Below are experts of layer 10 (counted from 0) of a mixture-of-experts language model. Rows are named router (the router's row for the expert), gate (a neuron's input weights, with its number), up (a neuron's input weights, with its number), down (a neuron's output weights, with its number) and show model dimensions 0-255. Each number is 200 + 30 x the weight over its row's rms, rounded and kept within 0 to 999.
Before each expert's rows: "gets" lists some tokens that make up at least twice as much of what it gets as of all text. This comes from a sample of Wikipedia text that the model never trained on. Tokens count by the router's weight.

# expert 47
gets: " |", "-", ":", ";", "|", ","
router,173,206,189,169,225,238,183,251,217,200,212,138,235,180,176,177,212,240,184,224,242,185,215,184,229,256,172,206,218,186,201,204,228,167,175,192,142,174,139,214,195,277,231,195,181,212,212,215,177,217,177,179,189,241,247,224,189,191,171,230,192,205,178,141,213,193,172,226,225,177,159,226,240,208,250,232,176,207,172,188,163,211,245,157,210,189,183,217,210,255,273,205,240,225,224,180,225,195,170,209,139,226,182,171,213,244,185,218,210,182,194,182,213,213,223,175,199,197,157,235,233,203,179,163,237,137,247,222,192,200,243,214,197,175,201,156,233,172,245,147,230,178,205,228,228,194,182,213,228,194,134,172,191,236,190,222,214,229,193,205,168,202,244,155,150,189,173,218,208,196,145,263,194,230,194,269,258,192,167,122,198,231,212,185,178,241,182,232,184,183,187,172,194,121,201,167,266,212,213,220,225,236,187,175,187,204,208,167,179,213,157,202,199,232,225,209,152,194,212,136,199,164,199,261,211,237,240,221,263,184,179,178,213,209,189,181,235,228,211,178,198,231,211,191,194,147,227,178,192,220,212,188,153,187,224,138
gate1,162,205,211,260,195,162,203,164,174,190,203,209,184,218,198,173,199,226,205,226,204,197,182,205,169,185,240,197,183,182,206,149,206,226,213,201,202,165,228,189,190,211,159,211,231,249,222,122,174,180,186,209,280,193,170,201,186,219,242,202,189,239,221,270,245,213,191,217,209,239,251,210,177,221,139,155,183,242,183,203,199,259,189,190,154,236,216,188,183,228,165,141,203,200,166,219,161,226,185,210,180,231,173,218,172,175,188,157,215,232,220,196,186,279,218,203,160,219,173,133,219,228,242,205,183,244,225,217,235,195,198,198,203,174,193,199,210,182,185,262,184,214,178,195,217,241,207,140,215,227,199,222,193,220,219,185,193,192,202,184,196,217,198,157,234,248,235,194,185,233,231,191,169,172,235,178,188,178,140,214,187,196,200,230,236,178,220,181,207,136,150,236,135,117,179,177,178,202,213,152,191,172,244,166,187,189,216,195,163,209,179,281,153,184,153,258,194,229,211,253,198,233,240,138,191,205,181,174,148,247,157,176,234,171,150,181,184,212,193,228,191,155,232,185,165,198,210,255,235,203,221,177,172,240,168,213
up1,216,186,214,201,189,256,247,211,211,205,164,160,210,230,212,124,222,222,214,253,188,188,219,197,190,199,152,236,169,200,238,191,238,210,214,207,181,183,267,189,185,172,181,223,189,230,213,171,188,238,199,196,222,274,197,183,239,169,199,249,226,222,188,231,251,220,223,240,180,271,242,199,175,161,231,260,182,231,210,194,252,206,228,186,219,192,203,197,220,236,237,202,233,191,215,186,131,236,218,218,132,221,164,190,205,236,156,230,234,224,266,161,161,250,205,227,151,183,193,189,224,188,193,192,204,229,202,185,191,191,245,244,189,190,230,185,201,207,213,225,209,173,243,247,179,226,189,209,198,180,154,173,199,173,173,206,201,165,203,191,209,218,190,187,193,152,196,146,237,208,179,193,201,253,202,167,210,215,206,195,230,253,244,197,196,225,201,224,190,152,200,218,200,243,239,171,199,223,283,143,211,239,187,131,168,183,216,219,123,183,143,239,202,252,193,215,208,208,186,176,184,233,229,225,180,211,176,238,212,221,157,217,205,237,188,241,216,186,244,206,139,182,149,179,173,235,230,180,231,195,254,127,191,209,219,172
down1,194,188,202,171,194,172,146,189,183,204,235,172,143,258,232,256,229,193,238,175,216,235,231,218,174,161,160,192,228,164,207,201,259,228,185,152,160,203,175,189,246,231,181,159,214,216,213,253,181,176,187,167,252,214,189,203,218,145,201,180,179,246,207,252,235,216,221,239,205,208,182,213,218,196,172,197,226,224,195,180,210,204,182,249,187,194,229,213,186,128,161,204,182,218,263,182,212,228,196,188,223,198,169,218,201,203,201,157,197,125,204,137,163,217,215,126,200,151,172,163,215,262,203,222,154,198,249,218,232,170,192,163,201,173,217,206,206,235,195,187,228,163,220,179,210,190,207,187,209,227,211,201,214,179,214,206,160,222,235,252,215,194,219,191,218,189,201,266,204,196,245,211,255,182,164,243,186,231,240,199,143,193,251,176,223,224,208,234,167,203,190,210,183,158,166,237,197,175,192,227,241,165,264,155,178,185,202,203,184,182,211,166,241,213,189,236,183,268,184,286,199,212,259,192,216,237,215,147,159,235,205,178,170,204,230,207,207,262,243,182,212,199,187,229,124,189,196,256,245,193,214,217,195,221,196,209

# expert 1
gets: " ", "h", "a", "ar", "ay", "aj"
router,238,187,225,169,213,179,242,163,193,206,214,229,243,169,233,185,224,184,165,197,214,208,182,227,207,170,203,175,204,196,186,128,196,209,221,218,206,194,215,175,179,182,219,238,202,211,169,149,229,154,222,224,251,184,221,166,173,172,189,181,166,222,164,145,229,205,205,159,188,247,311,251,184,250,189,255,239,208,205,178,236,194,228,206,136,160,170,222,186,245,210,186,170,191,179,202,187,237,224,214,163,238,187,216,205,199,190,197,161,176,225,174,183,190,209,241,163,188,217,208,209,173,251,216,137,210,180,188,143,223,212,223,208,183,160,185,217,205,189,233,179,212,234,196,227,163,182,202,242,164,205,218,239,159,198,161,226,189,255,214,214,189,178,208,191,222,173,219,132,186,195,194,147,206,193,192,193,144,237,173,191,237,168,155,214,201,150,158,261,230,203,123,227,215,221,183,239,198,239,264,222,185,206,228,230,192,160,206,270,208,159,221,236,155,167,190,227,170,235,169,192,186,249,186,206,187,193,205,194,215,204,229,172,166,172,254,223,181,293,169,218,232,187,155,152,211,209,200,182,184,219,185,253,155,172,205
gate0,202,191,222,150,283,186,229,215,173,239,255,237,229,188,229,168,174,211,153,192,230,167,199,176,180,225,168,152,152,225,175,152,197,162,241,208,173,200,228,230,179,165,172,201,240,246,195,190,177,198,207,232,216,235,216,210,213,223,218,208,205,207,208,187,208,228,183,103,198,208,205,195,245,228,167,186,181,193,208,173,159,224,198,209,207,205,151,206,200,222,192,162,184,170,188,269,181,209,212,185,172,180,168,217,219,177,206,217,182,192,153,149,235,215,221,235,179,199,134,200,193,212,261,220,167,172,234,244,177,149,181,160,239,212,227,195,152,143,186,223,200,224,252,158,179,189,180,176,223,222,128,268,222,169,203,233,214,178,220,191,200,200,165,233,210,223,181,178,142,152,176,161,149,189,195,189,206,162,213,172,215,248,181,201,249,156,207,209,200,126,160,169,211,198,217,162,189,221,206,247,215,218,226,138,206,195,131,202,196,231,142,208,199,236,205,184,252,147,191,212,274,182,214,170,196,265,217,184,176,197,171,216,174,199,159,183,178,194,215,221,187,169,206,187,157,157,229,252,206,202,200,200,215,222,166,186
up0,214,231,209,224,139,188,178,298,202,142,172,172,180,204,221,162,228,183,235,199,172,196,198,204,219,212,222,227,232,165,216,215,183,259,168,161,238,196,203,209,182,215,206,231,173,152,209,220,139,173,195,239,213,187,235,152,177,221,218,158,195,204,214,200,153,139,210,218,208,200,234,167,183,155,159,175,213,256,205,218,222,192,197,229,213,238,236,141,221,154,247,244,209,255,200,134,243,214,174,126,208,192,191,127,165,230,187,226,192,236,239,171,245,153,212,177,199,206,184,143,197,220,154,185,195,179,172,228,145,225,199,250,123,176,149,200,179,203,235,185,191,180,194,232,194,223,242,218,190,185,211,166,208,217,173,198,204,252,211,192,219,197,232,147,232,185,220,221,264,210,226,199,205,129,222,191,161,229,216,257,160,178,232,231,235,201,185,201,167,219,182,210,217,181,227,187,190,189,208,201,166,180,215,200,216,215,192,196,211,251,213,231,195,212,198,168,210,211,216,200,139,206,224,238,246,104,206,156,210,215,234,174,217,181,204,201,184,185,170,179,218,225,226,198,225,229,223,233,205,141,191,236,190,200,235,184
down0,178,199,167,242,178,176,187,224,188,197,218,208,213,175,168,297,217,157,220,222,207,198,203,171,146,188,217,183,176,208,204,262,202,227,168,209,183,195,206,248,181,219,191,223,191,182,213,194,197,184,197,171,206,202,165,226,167,189,233,233,224,197,178,258,203,165,237,224,223,190,180,194,168,201,170,173,162,193,206,172,219,230,164,171,162,232,248,204,176,205,213,153,208,195,247,228,224,184,203,214,221,203,233,197,213,212,206,188,229,178,195,262,201,235,189,201,198,177,248,232,153,236,172,206,185,229,216,186,167,192,215,196,174,156,190,218,209,178,197,202,195,252,221,120,231,208,194,199,197,201,234,172,206,235,192,196,189,210,181,221,225,223,191,205,217,155,240,187,204,154,213,196,128,205,217,191,193,239,154,145,162,136,194,212,190,200,182,224,191,206,227,249,152,20,212,225,155,183,174,212,179,170,203,209,200,213,200,167,147,205,197,207,220,254,177,185,183,218,179,279,166,210,245,204,209,150,207,220,200,171,204,148,200,214,194,199,213,240,204,215,231,235,172,196,113,231,210,197,215,143,236,173,149,173,198,143

# expert 31
gets: ",", " of", " |", " that", "-", "="
router,173,165,191,171,218,179,196,168,241,169,217,239,207,216,177,172,187,173,231,247,176,214,204,192,197,193,209,140,153,193,207,231,194,192,185,230,200,200,182,205,217,288,165,174,237,197,208,228,140,174,245,228,225,233,189,180,169,176,243,255,225,159,237,203,255,144,217,197,215,189,227,185,227,204,200,185,192,199,209,179,238,202,210,230,200,185,250,209,228,221,226,159,228,165,195,229,211,198,271,208,231,174,199,206,206,160,163,253,243,219,221,240,229,190,144,208,225,148,175,176,252,276,236,211,201,174,191,222,204,160,183,160,157,221,243,191,180,194,171,164,234,172,242,265,228,208,198,173,182,224,179,181,226,164,202,183,129,208,167,162,146,206,191,218,194,174,196,184,192,175,228,169,208,210,206,177,166,215,198,175,238,181,160,221,260,223,139,187,213,261,220,183,171,134,236,186,224,200,181,196,166,197,175,239,201,223,235,206,196,228,203,162,141,244,181,220,128,243,232,169,177,208,166,225,195,155,178,162,238,215,186,161,190,194,154,196,249,198,197,188,233,236,190,168,221,204,152,189,203,229,205,240,239,154,171,223
gate0,177,209,216,132,205,179,143,235,231,186,205,213,213,236,250,184,209,231,212,203,223,154,199,204,276,173,195,192,213,223,230,109,199,205,243,211,128,209,175,243,174,191,242,242,230,293,198,189,207,193,183,232,154,163,178,218,212,225,217,180,169,228,223,242,167,222,212,252,201,209,214,214,207,192,179,205,192,248,189,179,136,216,211,140,204,196,212,212,232,211,178,220,144,221,173,240,219,214,202,139,184,277,200,198,187,222,234,215,205,188,226,208,209,235,220,217,214,220,181,140,150,160,233,149,193,239,267,225,191,210,184,209,229,190,200,230,194,179,194,185,204,170,199,161,203,187,202,215,160,195,217,142,197,178,241,184,213,184,196,224,230,154,189,212,234,268,252,200,235,204,200,235,178,148,189,211,237,206,218,182,169,211,224,211,240,246,238,186,223,162,185,214,187,202,239,151,171,182,174,171,174,187,205,188,229,162,173,188,174,180,272,215,239,171,202,202,198,236,199,241,195,146,198,182,163,163,201,224,180,216,169,171,181,276,235,193,172,187,216,147,173,159,184,244,198,198,180,218,232,145,244,181,191,186,212,173
up0,238,221,154,195,169,228,140,205,171,166,213,232,213,188,220,238,236,204,180,194,195,195,149,168,209,174,217,168,167,191,200,262,243,149,190,249,183,224,269,245,234,192,183,175,206,194,203,172,183,214,201,206,242,245,224,260,238,143,193,237,173,234,247,227,221,228,231,213,251,212,144,144,210,218,221,174,193,194,115,223,176,200,189,275,230,237,198,213,169,167,216,194,148,249,241,222,170,221,139,192,188,248,146,163,221,169,248,230,199,184,174,230,208,170,202,219,205,181,211,183,220,190,188,236,211,186,178,189,168,186,162,187,152,228,203,217,230,136,221,183,278,160,239,202,190,193,231,207,170,198,197,244,222,195,198,228,165,194,144,219,192,225,171,164,229,155,204,193,171,210,191,157,211,252,230,202,145,219,215,190,179,206,179,218,196,168,201,180,189,225,241,186,213,203,192,211,175,241,197,217,237,184,171,221,147,242,196,177,225,180,198,242,198,207,218,190,203,159,158,214,198,142,216,176,157,209,176,201,132,187,191,208,166,157,167,153,182,188,148,173,196,172,184,184,153,200,187,175,247,220,152,203,215,230,173,200
down0,169,217,182,170,175,214,182,208,209,226,204,145,225,219,208,232,154,207,191,138,189,212,155,210,219,204,185,202,183,143,199,218,206,235,235,212,206,181,187,274,170,229,225,183,137,195,261,241,204,220,255,251,159,217,212,213,173,184,170,185,181,265,169,241,187,159,195,185,227,186,235,195,196,203,204,168,249,225,196,218,210,158,240,214,199,233,185,233,219,184,152,207,195,166,174,233,192,178,180,193,176,174,256,186,182,235,183,200,155,164,188,183,231,230,161,214,230,241,223,205,189,210,221,165,169,186,180,237,158,231,235,225,219,181,196,183,163,241,205,157,198,199,183,128,214,217,207,252,229,221,191,239,225,196,210,219,187,195,148,170,151,184,173,244,149,176,217,208,280,171,207,195,177,187,250,170,159,188,216,163,181,178,238,193,246,191,214,125,238,167,185,180,259,208,194,248,224,191,191,159,237,253,244,169,258,248,258,242,175,228,161,134,167,215,225,180,189,229,188,220,249,153,210,210,214,188,173,197,197,220,229,257,230,182,198,194,214,199,215,154,209,218,255,180,215,197,203,228,220,185,217,190,180,198,142,171